Below are experts of layer 3 (counted from 0) of a mixture-of-experts language model. Rows are named router (the router's row for the expert), up (a neuron's input weights, with its number) and show model dimensions 0-127. Each number is 200 + 20 x the weight over its row's rms, rounded and kept within 0 to 999.
After each expert's rows: a language model's description of what the expert responds to; "mostly gets" lists some tokens that are sent to it at least half of the time. This comes from a sample of Wikipedia text that the model never trained on.

# expert 63
router,201,168,167,162,238,185,195,205,185,199,248,222,182,201,245,213,188,190,225,204,198,213,178,225,191,181,175,219,212,173,173,217,178,212,194,209,161,209,218,171,185,204,171,219,202,217,190,180,200,203,201,231,216,196,230,211,220,215,193,191,199,252,171,212,233,213,208,212,218,200,232,184,184,196,178,171,239,206,232,205,185,203,194,166,190,203,215,220,198,176,201,222,194,191,228,187,204,205,216,211,175,222,212,173,185,177,215,187,232,200,186,207,174,177,192,176,170,204,198,207,222,209,222,227,181,211,178,181
up7,193,195,191,254,206,189,186,210,202,187,160,198,191,217,226,181,198,223,148,226,196,226,191,201,222,225,193,186,179,195,188,194,215,215,211,203,219,188,207,201,244,212,214,232,199,237,212,182,214,206,194,171,219,184,238,221,186,224,216,208,189,225,188,221,206,232,224,204,199,214,210,182,156,181,198,186,174,234,238,210,176,192,203,179,207,191,211,209,206,227,167,208,192,228,202,234,193,193,220,182,187,164,195,172,213,222,202,187,221,209,211,221,178,196,189,230,201,189,214,194,242,181,210,225,165,195,180,176
It responds to: Pieces after t/T
mostly gets: "rans", "uc", "ele", "  "

# expert 61
router,194,171,169,173,228,238,177,218,209,181,211,223,179,175,226,194,206,186,220,180,197,175,172,223,176,214,181,226,184,180,176,231,182,195,211,216,170,227,222,181,180,208,194,217,193,184,233,168,180,209,193,225,220,221,197,201,203,214,201,188,212,230,179,223,232,191,185,218,189,194,228,176,220,180,186,210,219,204,225,220,171,180,174,199,177,181,213,217,203,179,227,231,175,174,182,218,222,193,217,188,175,227,207,172,171,187,195,207,221,190,174,221,185,171,173,182,178,216,207,204,207,220,219,226,181,182,188,171
up0,207,176,208,183,224,192,204,200,217,207,206,217,194,217,237,207,180,219,195,211,216,182,160,199,164,199,201,236,164,194,193,212,196,187,188,209,168,205,202,198,190,219,195,233,191,222,199,228,223,181,213,221,190,223,189,181,211,233,202,168,220,232,173,206,239,204,179,211,229,190,193,185,197,224,153,187,190,180,216,245,184,203,175,220,218,182,193,177,194,226,206,220,190,188,147,172,206,197,192,198,208,190,215,196,198,185,177,193,224,182,202,205,209,183,157,187,157,180,215,208,162,213,250,200,202,217,214,186
It responds to: Word-initial clusters
mostly gets: " Bl", " Pr", " gr"

# expert 7
router,197,173,179,174,235,243,180,224,215,180,225,224,169,169,228,198,210,182,224,177,191,173,175,217,173,218,179,220,186,170,178,223,178,196,216,223,171,229,217,177,186,202,198,226,183,195,224,181,179,212,195,220,227,225,192,203,206,215,209,184,215,224,177,225,230,182,183,223,183,194,223,179,215,181,185,207,218,205,225,230,180,179,180,195,179,189,216,211,194,177,213,230,174,178,191,220,218,199,218,187,173,225,214,171,174,186,205,210,224,184,173,212,191,180,182,187,186,218,209,198,205,225,217,229,181,187,176,173
up7,195,187,209,170,206,217,192,188,228,208,226,202,202,198,223,184,184,245,133,197,187,206,198,195,227,169,184,209,205,217,230,205,212,197,238,221,202,210,210,197,175,192,207,208,215,175,199,189,166,193,223,230,222,195,204,190,191,169,206,199,219,264,229,203,193,217,193,199,176,211,224,234,208,185,244,204,171,197,191,222,245,218,221,206,183,239,186,260,198,195,174,214,214,221,210,218,192,185,192,202,190,214,190,194,197,182,207,190,195,205,192,211,190,217,168,214,200,178,173,219,224,195,200,203,227,192,212,212
It responds to: Numbers, the, first
mostly gets: " first", " only", "X"

# expert 40
router,185,207,205,188,214,180,194,219,192,180,228,228,175,199,228,214,189,198,225,200,204,191,190,219,157,191,152,202,157,181,177,225,181,217,186,206,175,205,220,179,156,199,209,224,196,221,205,205,170,207,204,243,198,218,209,215,201,220,213,211,198,209,164,202,241,176,193,198,226,205,218,169,232,191,187,196,217,213,199,230,193,202,185,175,202,191,192,189,215,202,201,202,179,180,192,217,235,203,201,208,180,224,190,138,150,177,190,190,208,207,171,205,206,150,189,209,157,209,216,198,183,207,204,218,199,208,204,175
up0,219,210,159,208,219,165,201,238,208,172,207,174,212,206,210,200,181,198,196,185,212,169,172,219,179,224,185,173,217,208,234,165,186,189,207,238,209,200,212,209,172,227,202,185,188,207,198,185,170,216,207,186,181,194,186,196,189,195,205,220,219,196,252,203,214,191,213,185,236,209,223,149,179,210,219,173,213,226,186,218,195,179,204,208,240,197,176,203,187,201,232,203,196,183,178,197,193,179,187,190,193,212,194,211,254,182,227,170,202,179,201,188,231,180,193,227,186,217,176,168,231,199,206,195,204,222,200,238
It responds to: Line and section breaks
mostly gets: "\n\n", ".\n\n", " |\n\n", "===", "==\n", "===\n"

# expert 53
router,188,171,182,158,200,201,182,231,194,176,220,196,141,191,225,187,210,191,229,206,195,191,166,233,185,206,184,218,197,192,187,226,200,198,190,189,170,223,201,166,186,184,201,248,179,206,215,196,179,206,200,218,223,200,211,222,192,193,208,212,216,221,195,226,241,182,203,213,184,196,197,184,228,188,175,193,185,194,231,241,156,175,169,205,199,185,200,180,188,168,202,220,163,206,218,203,218,208,204,187,206,216,203,174,166,181,180,188,203,188,187,229,196,166,187,175,168,207,198,219,213,230,224,231,178,211,199,183
up7,217,205,204,179,192,195,203,176,192,227,215,201,214,215,203,229,220,207,187,173,216,210,158,173,203,200,170,195,213,187,205,212,189,237,184,201,169,184,198,228,229,219,200,171,180,213,197,174,220,251,179,207,200,221,175,202,190,221,176,229,174,176,209,206,193,205,211,172,207,196,197,187,197,179,229,188,183,191,194,191,178,148,204,230,183,199,193,197,164,208,223,166,213,163,213,163,209,222,211,153,214,214,217,219,193,173,209,169,212,192,154,241,207,201,180,197,200,215,181,202,183,227,206,206,212,174,207,179
It responds to: Year and number digits
mostly gets: "09", "07", "08", "01", "06", "03"

# expert 48
router,199,167,180,169,227,227,186,223,208,166,229,223,172,182,231,192,199,181,222,183,200,184,178,222,167,216,172,215,192,181,187,224,180,191,214,222,177,227,220,178,191,207,196,227,186,189,225,175,183,216,210,223,218,218,193,208,205,219,208,182,210,229,173,223,229,179,193,217,188,185,223,178,217,178,188,199,219,212,230,223,173,176,173,189,175,192,228,216,201,173,222,241,175,178,184,219,217,197,221,189,178,225,217,179,175,184,190,212,219,182,177,213,190,176,175,182,168,219,201,206,214,227,218,227,188,192,186,185
up0,238,191,192,181,218,211,195,204,215,162,190,212,208,178,230,182,200,189,193,181,201,215,195,207,227,205,212,221,209,158,183,225,201,215,210,176,211,188,198,207,201,214,191,208,219,187,194,202,186,167,196,205,191,171,191,211,222,257,187,224,217,234,197,207,194,194,214,170,229,191,176,225,186,245,188,181,196,154,195,240,154,187,183,209,214,174,176,200,214,155,203,210,197,195,179,190,182,206,196,176,250,226,202,177,199,189,181,202,197,207,174,173,182,162,194,205,194,166,227,173,201,216,179,219,194,179,201,203
It responds to: Word starts and decimals
mostly gets: " th", " bet", " und", " be"

# expert 39
router,169,194,192,173,207,205,183,225,209,190,240,228,197,176,233,205,204,196,236,181,193,187,178,252,183,214,196,217,192,192,191,210,176,195,188,218,148,212,209,171,191,189,185,207,187,216,231,204,183,207,206,243,225,225,199,203,213,228,227,172,213,226,151,195,236,184,208,192,200,176,209,173,219,192,206,216,217,183,218,209,176,213,166,188,183,177,207,214,214,189,192,214,168,177,208,225,214,186,187,192,158,202,202,199,150,181,196,180,224,204,200,188,195,182,161,194,176,223,216,214,185,225,206,209,204,205,205,176
up0,200,199,214,212,177,170,211,183,204,187,191,180,182,195,218,239,183,215,164,199,200,200,215,186,183,210,182,182,164,210,226,176,180,224,194,184,181,207,150,215,190,204,196,196,232,197,198,221,211,203,213,223,218,193,180,174,244,208,171,196,221,198,211,233,198,222,206,195,201,224,211,179,229,162,197,166,205,188,211,214,186,185,232,224,201,189,189,239,227,213,223,184,168,202,203,237,269,229,190,194,214,205,211,231,217,211,198,180,187,180,196,232,201,194,191,210,220,178,168,214,182,210,183,205,227,201,177,198
It responds to: Quotes, brackets, symbols
mostly gets: "\"", " \"", "'", "$", "]", "}"

# expert 19
router,206,189,191,182,233,206,181,208,202,159,208,224,164,180,228,190,201,206,195,177,205,188,178,212,179,205,181,225,201,186,189,206,171,180,221,195,158,212,200,179,167,203,224,216,171,211,216,184,162,226,194,223,233,204,204,181,228,194,212,173,213,210,178,226,249,182,193,193,210,172,224,165,195,192,202,189,214,194,213,221,174,214,174,169,189,202,190,208,214,183,197,234,164,182,206,229,209,219,224,177,178,210,183,167,165,174,214,187,204,185,200,202,197,165,183,187,168,227,203,199,224,218,207,227,165,206,194,186
up0,176,200,219,183,242,191,213,202,173,174,211,150,181,192,178,207,170,217,173,218,211,212,163,168,203,199,176,198,218,221,193,183,183,207,174,210,167,223,221,170,197,163,167,199,190,193,178,193,214,199,217,197,189,182,203,187,186,216,221,185,190,178,166,212,195,206,214,189,217,240,184,210,201,221,191,171,191,185,218,211,198,181,187,209,223,217,190,215,203,225,212,169,202,192,186,174,224,264,155,185,211,226,187,227,204,201,186,195,217,212,204,227,193,220,193,197,172,235,166,206,209,205,208,228,180,218,192,217
It responds to: Opening parenthesis
mostly gets: " (", "(", "[", " \""

# expert 27
router,207,158,189,169,193,195,181,229,200,194,236,243,186,184,243,183,215,172,207,176,185,196,198,209,166,185,185,208,192,177,184,217,185,202,198,205,166,229,220,174,176,200,203,222,205,189,224,169,186,217,180,187,203,218,219,188,195,217,223,177,187,250,176,211,230,194,192,211,187,222,189,169,198,183,192,200,227,197,193,218,196,173,194,193,203,171,184,213,198,176,218,204,196,192,210,226,197,201,201,205,189,235,188,165,186,211,172,246,206,193,189,221,184,175,165,166,167,214,208,185,213,240,208,215,190,217,179,166
up0,176,195,201,178,213,192,213,233,209,201,230,172,218,224,251,205,185,178,199,233,215,184,188,199,201,183,196,202,174,185,217,206,172,198,194,182,240,182,199,170,193,240,188,198,222,209,210,207,251,227,193,205,230,197,204,168,220,227,191,179,204,187,195,183,230,206,187,199,193,167,179,210,183,187,219,208,211,212,215,215,196,173,190,224,186,192,190,215,214,196,230,159,201,176,168,243,176,211,206,201,186,204,172,204,224,242,187,184,199,196,219,177,207,224,197,182,193,211,222,179,212,237,190,194,214,235,247,210
It responds to: Pieces after initial S
mostly gets: "chool", "eries", "ince", "uch", " Ju"

# expert 21
router,201,175,182,167,235,225,182,225,214,178,217,220,166,184,223,192,199,182,215,187,199,177,175,230,177,222,173,225,187,172,170,230,177,197,217,224,174,221,220,180,169,200,193,229,185,194,221,173,182,218,196,221,218,218,187,205,205,211,211,180,208,231,178,217,219,184,185,218,194,188,218,173,214,177,189,192,220,206,226,222,175,184,173,190,176,190,217,214,198,172,221,230,174,176,186,224,215,199,221,206,173,230,212,176,177,191,193,211,215,186,171,221,183,176,168,180,181,207,201,208,204,226,221,225,176,184,192,167
up0,188,205,187,214,178,238,177,227,216,232,184,226,180,218,234,196,219,193,184,199,211,185,194,210,194,202,167,247,213,207,205,193,219,180,216,201,175,216,185,166,194,214,218,236,188,179,255,226,233,189,213,191,191,212,186,214,206,175,178,182,207,221,190,204,230,213,165,179,196,203,193,202,220,215,188,162,184,223,188,242,206,148,223,184,216,204,205,193,202,198,178,195,205,163,173,215,215,139,199,206,153,194,196,187,190,194,197,201,201,229,213,200,183,187,188,180,173,189,203,206,180,200,210,191,199,199,195,227
It responds to: Table cells and separators
mostly gets: "ampions", " under", " s", " off"

# expert 16
router,200,170,172,186,226,239,179,219,212,176,224,219,183,181,228,189,208,175,223,188,204,171,176,227,174,218,172,223,192,177,178,229,185,198,211,227,176,219,224,178,168,205,201,229,184,199,219,177,179,218,194,223,228,223,182,202,213,221,200,185,213,227,187,217,223,184,177,218,185,184,220,178,218,178,179,198,221,208,224,220,183,181,170,197,176,192,206,209,190,181,215,232,175,172,191,228,216,197,225,186,168,215,209,172,177,187,195,205,218,188,168,216,190,178,178,182,173,209,203,199,201,225,229,234,179,189,181,171
up0,212,190,189,175,216,206,219,207,203,216,218,218,218,206,198,152,203,193,198,221,183,188,198,216,225,204,196,247,154,212,231,200,239,199,185,222,191,181,194,163,195,167,185,222,191,189,201,196,216,212,197,168,228,208,182,226,203,227,153,152,190,202,172,203,223,213,183,200,192,169,182,241,203,218,174,178,209,180,223,193,197,172,196,174,221,201,227,183,195,209,204,211,169,234,189,213,223,200,213,196,213,194,189,228,212,192,176,170,220,216,146,227,227,210,211,186,192,203,208,207,195,227,204,209,201,219,193,176
It responds to: Word-starts, table symbols
mostly gets: " co", " pro", " bec", " Pro"